Weights of a small mixture-of-experts language model, trained from scratch on English Wikipedia.
Experts: 32 dReLU neurons an expert, 4 picks a token, a shared expert of 64 neurons.
Training: a variant of Adam for the experts, 736M tokens.
Below are experts of layer 10 (counted from 0) of a mixture-of-experts language model. Rows are named router (the router's row for the expert), gate (a neuron's input weights, with its number), up (a neuron's input weights, with its number), down (a neuron's output weights, with its number) and show model dimensions 0-63. Each number is 500 + 40 x the weight over its row's rms, rounded and kept within 0 to 999. Numbers have three digits each.
After each expert's rows: a language model's description of what the expert responds to. This comes from a sample of Wikipedia text that the model never trained on.

# expert 47
router:534495464508494539493494509485462524461476462497508484471559488479526510440485501456499469527527533467553539526537512592469528480477492504535461539523465512552484512518493511516468501523480516
gate0:488473429441487467497531501525491493510461531423456451558475454463539575495618515558572458563552486487520543553530546507523531512499434523509490551486461480580501545467508514471461525416566458
up0:494448423493516536482612527560569408489493506465530510483450457523491524422583474539534491525500528431519445522519442499493497588593525533476538486485504472559506519534515515482492517471559472
down0:534562498546487478496510421512449499478542483523467480573506519488496514432541532537474498522476422532430475504549528481486509481492490562467455483498529401487485484477513496502492437518487503
gate1:483470512453522534498511549508412552511522477508495553538529460515458523481491480523534487446618530493535525578562520406483521540468473475453535538458449477537495459556553541449465477488539431
up1:439469486443468530559520544504453560519563482510527583450576491506441503517478499489524489467554488517539513621609581451479537529517545512485571511479497476489480454549542485426485458448512398
down1:473478483527521473552460445523475534562487496474436506514559497557611489579500492440528490467440411499458574520457510475457489538465510483494486473520526450486493517560458492579558485489488508
Description: Infobox bullets, proper-name starts

# expert 55
router:497541510502460523564514497399482499486471502481516517539486531518480513485423520501484481491443464563491519597573477528451522457528482560500507530478497514525490503544452501483429571523471495
gate0:513491529442482585442479505451534457456502486429491524502471527477392521445382531544497500496520470533480510506517496370567466554467506496475446455484457480449492511538474518478500464479476466
up0:514488523566421556494479482483504496498473445501514508466474548461382535535482510504505492522497519496484506518434490393547490566494506511516463487467476445512492464508463546437512441473517516
down0:501487515536480494565478418534600450459474490545585529508501550612538488587533479548519462506515480505510462563560491586478479475554495573487546461478552494509517526435497467455441540514491486
gate1:492561495493538573507514470457448540514438435473525514504495507527474425536524384511460510476503583471490496534523494396565498453471521487547528422510519534523508454458498532465443492548435496
up1:516537478480499504479561481521501511507475480434421559489487490514500450564550468512488529427465525484494490492531512396519462444520592484517526493555476553483495450519514519386470496498476457
down1:450445520479471470471517444531546481496475538546537462467575490513454500464476480501518563494554444515527514510469466481432631524498508462567460533463513499609467590578496445471474551539517477
Description: Narrative action verbs

# expert 6
router:521531424502486452481459527431526558576488481568489497542503487500505521484422517479464470510476482524548524512546513552493542491463481512515514539475458571463518521540477525464500507454498509
gate0:537470512471452458475420553505492554543503514522595445488457426480469518464501532513462488515476534474506570501543445498561489521522514532467513433538563492505591519550507576536476536536462458
up0:486547450583492483532378469509544553504505503527531503457383432465516443493499525530451542552549458498557510539529476506514494490534498539456427533491522518542599511541479506531531555520456513
down0:517483543544484483521470601481488437480474490584490435547505594522498528449482477510550581467488531517486517434535501492478477505438581537477487546482543522492478510433468549454491426465518521
gate1:472520511563516463492530496526495501499449464586529545553508518546515514477471433492478533528432481476501462545510437486594489557503545514438438467508490487525488527561406479559507505511486520
up1:510537553530515559484517445509550458469488429514477561527519530532468525501500476491505536532498475479509501495489497470556409551519534506464496475554453485515490474572407496490481461514481473
down1:457549518503555526469485512524504536520466512563495542504465528580464517535526508540521513466481491496568560428493565465459532525429483522507490501428484466487551490467500511442470476458417461
Description: Word-final pieces before punctuation

# expert 5
router:465532513457484538571536445461398543530499497499458489558538469493538449462495509472461456495506440537532482511501480499491579508513528487532535557558512485503487524511511483506540494419470501
gate0:457456520474545506497503481363424492582494482438529475534538572502516485509512530438593478493492473493432469512458492561518522516463549506518556518556410547573537435480504518506534445450568454
up0:516505513478536539468478450429375478567496515436522430481568493472517446490454474445549475469512451478479502514514504506518537516481544496554623539564487483568514515503510493494525537471565549
down0:488576553501558481541552614590512517497430472464498522493487485516449473510506479514489507477477451555545475486510533565505478470463581487429560515472486510493533470501540537544509450446481490
gate1:490502554468470429487447496535466557423533534456486523534576554495465490494506534537449452449530460525508522495467499545513570539493524407474554451485401485460484518584457473534499429495486507
up1:482460484487455428466462458452480535414532530477454512527553570524542477456501493537496469495507512523518532555481465504519553555522475480462495466457452468429451523518394499491532523478511549
down1:495566502501524562503474449581474503477504519483533459507492436482463523485476525504498566409514470506543541542451524496473465515513549446495580564537496512465547403474553462497478464566515490
Description: Name-final word pieces

# expert 41
router:543567476518471473485501494470391524476437463489460449530583441486546501485534531478543402535488459461505484492524601524493520473516468419608493501506450507501554493540454557479483501542491495
gate0:510510438527433547470486450481486475474544560486451498599548486446576457488512508480587453523503460545505474459559566405464539534514544466600462490498481566547515497501491468593489481472462571
up0:490540485524447511532496462472456522495499528476449508564548460460554488511554496480593390472533474523514507477547488531526527527467496495579476459442472533527508532546480484565427523532534543
down0:484436466514525506570497486451550475486485498495471458527436509472465486526507534499441442436468451511470513463519532470469488442529473508496570554494479518535488509504494578574463489454437543
gate1:523519432525504512477531408507491520633454488436551432471474513497585465450462486446487546445482502485532526527532536532496459459507528493553478465569515550497473502466500536510536455563532532
up1:553465474512498590496509436508508580553460473434557429459467482490577474503511525454491507569513477476500493515552485472486490458512522421472420475609493577443474469446492520487494475542536551
down1:506490463460507457516481552509518516515497552524528532575520437461494512536526562512510589498520522549512423446430456480497445471507539590548580496532502542536488457482506511523498491473485480
Description: Word-initial stem pieces

# expert 22
router:564503423514479476483508486426466493483581547491445519475482483459510505484498562471524482549485500494527500478569483468509567514516497480497525544546511540519535493485463519429480559456451569
gate0:477536464577501543586450524527488525450510539450499485567465525493457507565539540487510489520467420550570467465467473499546535456566494481508486512468474579508530451501488491473479516541444400
up0:484562464540508534576447544557442491440543540428486476504484528490504480566549557481555489534501466547538440504441498501533529478579527465488454589478497561534476467508493489468464489543478474
down0:467517381557442515462463468517507477554563549566497508446481531562440462572514451595490493504470444478483443592517517529512500573469514510563575494521516520511464526465534501484510484466465475
gate1:568456577542487549509482494495476506513528490481516432472505415517568490469536477536482485493535515426486496419507535527464535527460537550516562493507555474551447515463481570545486443437463470
up1:536445573480491525502465521481496514489551510487509477448512446571582505454531453515494515561535539429460421417433515508519557523531536537481515489502538497560437480468489569535413494482411499
down1:502458498490544557477513508496513530499518497480427544480534528574505467511465494546484456536476558480538460482443521513557420533547469490549553430459446466462493430502489591495456520512528509
Description: Row-start cells, person pronouns

# expert 35
router:509549490492524461461462526478501501429500492543478510475526532558557506509522539459494474453486447505488527560469487464480561399497517522508488546587543537496547555506486555546493469515484600
gate0:548514490490476591542492507459554573511477510446528518455535502452586543499487448516509503486457508417488536519528481473489525475547529534484518529535508547453502420484452551507508514519531527
up0:547532483440450540543488495475529537504473491489532487435534542431541524509504477477462462494501593422452522508529473476466522459516547497476467537539489567438560394505540563529483550480484521
down0:513572478512547514544560568477494524458534471497482473447452453495515512438575527468500446392551440529504465504427507497571559521552475526521541499543517522524408501522522544534511443459489532
gate1:457527463548494486477506453509528457511508555426491539497479520560476460472505546501545519586506468505503520600509491525473527489445491528516474439442411499537567529493512531484492499549535436
up1:462519500550503485493509498501501459523531618431535548556471551540466401498443548516531507585518417544457501539527463581473528488466538553474487488458464511564584445441522536531512479482518477
down1:494533518554483645488428419536495516524536540538457574543522537523532569476499505491510583507528463563476519478475460502488459435418552553464502499585497486497493523422452488437565497528532490
Description: Capitalized name pieces

# expert 15
router:518593478517529444430475513435432490530535461484482498488550481494504515411485543481476374531472490525511527521552500530479473459489530458526480435478491535558493523487386486426454536497457476
gate0:526588503398516516527487500504436506519563544522505521492636445546526520487502476476464481492471490525520481499484473495510517558409433520498421467477473488560458543501460488502479453525460522
up0:439541503424510447484531531555427534506558549550505567497549488545487480484465510488497461456469475554472477520532432456530480534447458499504462391515467511531490459563442502500431535480450520
down0:481512558557549442471494561519536511525501505495524475492447446518514505425485469551543474473490587558496493478478478530555455480564495516479535453423534508463474436465490498458496536474521499
gate1:490501386619448518497547460509454477532499569503501480437482507461578446532510495417480510547480524511534461488543534447495441448563560509474488484478460489580491554486442467443473505550495524
up1:466502467601498473565511484472452489490490524517516490446539505473540483396509467491554450523421458519474509498472518437468466483557615487443487501481522490607485522463399462440522513528473487
down1:577374461542509581443485454534482469456523565493508502485480510451475503503483507504436486564549540524491420466518556502458512524540465475481487487466461578567489453462464504536445464493422487
Description: Adverbs and verb complements

# expert 48
router:484500517529544467588475473434503568531579512509486517558553496538543524493508506463485408488479489603522484530496542542441538500500432462566542560551480488498508471460515511520477586449478553
gate0:491566469514493497526450468541495549489439519466502572556479493526470521545567536491505499484499527492514514456495503478523561465429500399524513522480493433434514466469579483520476505519449478
up0:470543563483476464499499413516460512499450551513520563562543473463526489515512542433497509505505560442471547451522486510496558408422508466561528520484485453457498542498526503517504477524512446
down0:514530454530514494494536559498458502525436468572442470504526465495568537456520519550508524437484422494500566446449446493616455479560512542529490484441496521496514480466521508539566398502512474
gate1:503451491505518526519469498496431493433558468531393496558509559518513443511452522505535407542482439530491542455451553500459505500454562539513565486491432530505500477477458444504569542560506493
up1:496485447547518493520515508488420469438519489525440407551490544448546475521464550477453450464459517565500573458494536501471527554477505465584527480491520534532506486542514445485480571588456438
down1:522478451464472489477510467492471574508483541488557468479455483549503487474501497457522481428477417471462504505463518526516388511485496504503548487486446482477451514513482516532504573497534562
Description: Mid-word foreign name pieces

# expert 42
router:538510487532458467503545515471429473549438518544513482469490400528519520483498500469472499507495434518538527481496485559525518471514465465571452515569442538506507558509468515464482553534525466
gate0:448494493539425487478564446513494551488415539573498496481496548536463469560427527500487516469534517493510517507536517455489541477488508477524465482456457500478442488550483449458470487490546568
up0:467447492578439503525546507513456526518487483550557522455514568553456528451419427521521481467523462525543508498446539489479518558496570541556514515475496505479463480500467577472472502465544539
down0:578482481543486489458434513464519534534528457521530489548493520527490463557519456530505479493494506506544561477482422476546517521472458488505481529535459560548415492477491432565544478464490618
gate1:520516472546516584548509479495478492577447535493491451540505422493490472526513493536417542490531540528547508544534432429471561588479520542521499529464472514454456491504512494481448533476539488
up1:506503482421485508552510505485526523548447567542461503562517478521523509520530493514493482426481510487505512505574457436499509525435503468502438512502459523453480492558472474456476595481478454
down1:495512521550467422480480549466492527530502411537495498467546478533459545462497420510533436480493499470524492487431562501491503511421509505525503407600506485467505479568526441466432508431475554
Description: Short Romance-like syllables

# expert 37
router:518483448538495447521498445445528501464496504498500452504498430523531490491428483435406498500486416542485489541537515583366548492444492512543541481546463506442495523505509546577493474470433475
gate0:491490487555536424535501562542504500471515479535534413470510475544624539499533566513490478527470491531464473527528441533524560558420512520494503524491424501455494463478524529540483518528520528
up0:459451509548535458532475548535525491466520416554569475461446465500574500499519513479513475571481455507458524499479421525482597495446460486562469512471420562449509482472546504527547522514508500
down0:528509446480434467476556475543519513474531476504493471442487457478451418456483516390533493445493442514547501512457525457503521466547566476488494472524501469509464463470521425512485476511493463
gate1:502485500491449506519489515550536478492468455494514519546518473537503491458527589451465473478455510553509592530452468511439543480452450468528461556536442571509565524548490483562554447516474495
up1:514519511475447461498463455509546462534504485480477513573518471574569520457525556479459462463467501467514572566480491498460568471472438522510526571514439543557512523537519510546534516518474571
down1:557536505506449571539424490446581494471438551484530466501467526563494485525489480505559521513554519520475514550580510528477467494510528504478542474526564450503500516465519523435574481496506582
Description: Prepositions, US, awards

# expert 50
router:505529458485533492474502473446482453518495409488484504512533487489497549538568513418504427549512545482508483554501514560428557454504482384505517507560482448524482530496461526473536554521531463
gate0:507537440522492554481458505491480458500437508553496551476497494520507505487534488503456489477480565470526511542469450460427514483423538512564450518511542439492476503557507542487530507419532466
up0:529529467503497545428472536512509508573516477534557554527506535529533476512512543547527401498468530511526474486500494485472499441439533513533532495524582461492537483484576498420543494458522485
down0:511385439469515505524534454514568498511478508495487512472440498555466487505549488446491589532478476439507470559501411457494426495461506561529472523455459427526485461474529427472484460517396494
gate1:483540456480534453502505449502495530480602475566516506450430489481531459537575428569484409567503502454483548490435494536568570502487479479480491523524425500538466551494477497511511505531518453
up1:472525499495517484565503534523602522496566425614548525478416438521489516485493446600438491505482498488526487552432540533511536474499461459541435494505458520514460534497531508484522488530508473
down1:508465530436509552519486525434436477517467496510483537448545553476501506463475520569544510483479515520497477463438454401489418561551541462525554495469523483470494480502473438521499536520510541
Description: Prefixes, taxonomy lists

# expert 9
router:502542482538456507500446502475467523524507510512519447501530530525574511447530512474526426510452505572530450503530504584489587469511406520594562541518467499479540507465480565485519518461487478
gate0:497443449578523445524507490479450427565499416441504466560415556414534471434519530466490462511507487449499544513479510500532423422475493502504495526471497462482582451423498528538461450453610466
up0:487454489537475453539505509513474457524501514459451541546470511546503488539505524475574442514495462499538543498459481490504500484515552481480527474514541492437617497438471510510524551481547530
down0:486496488497476453526520476455518520490481461583561518498488453498436532467464504548473529590470526494489534518512413545522441530485472533471528513458490510559490438413462473523560505535441490
gate1:568425511531468492521452509484473530445519531512474438480493567473518454484531467425532508530505510478451442500508612470524617444549496482568529550499449449537457500560545539504513491533512390
up1:572443550531479478532396550454506570449530506547507447444475525490500515485523539445563509492442429481486445558528568470445538468569502477521452510465460467548490535501508550509486569519443479
down1:477573515478555484470532454426553579453564537519526548484448526565532488553456481466494589495470526481469498497431443443508496489426541490453482485411539498434510508527513490489556471481593564
Description: Mid-name word pieces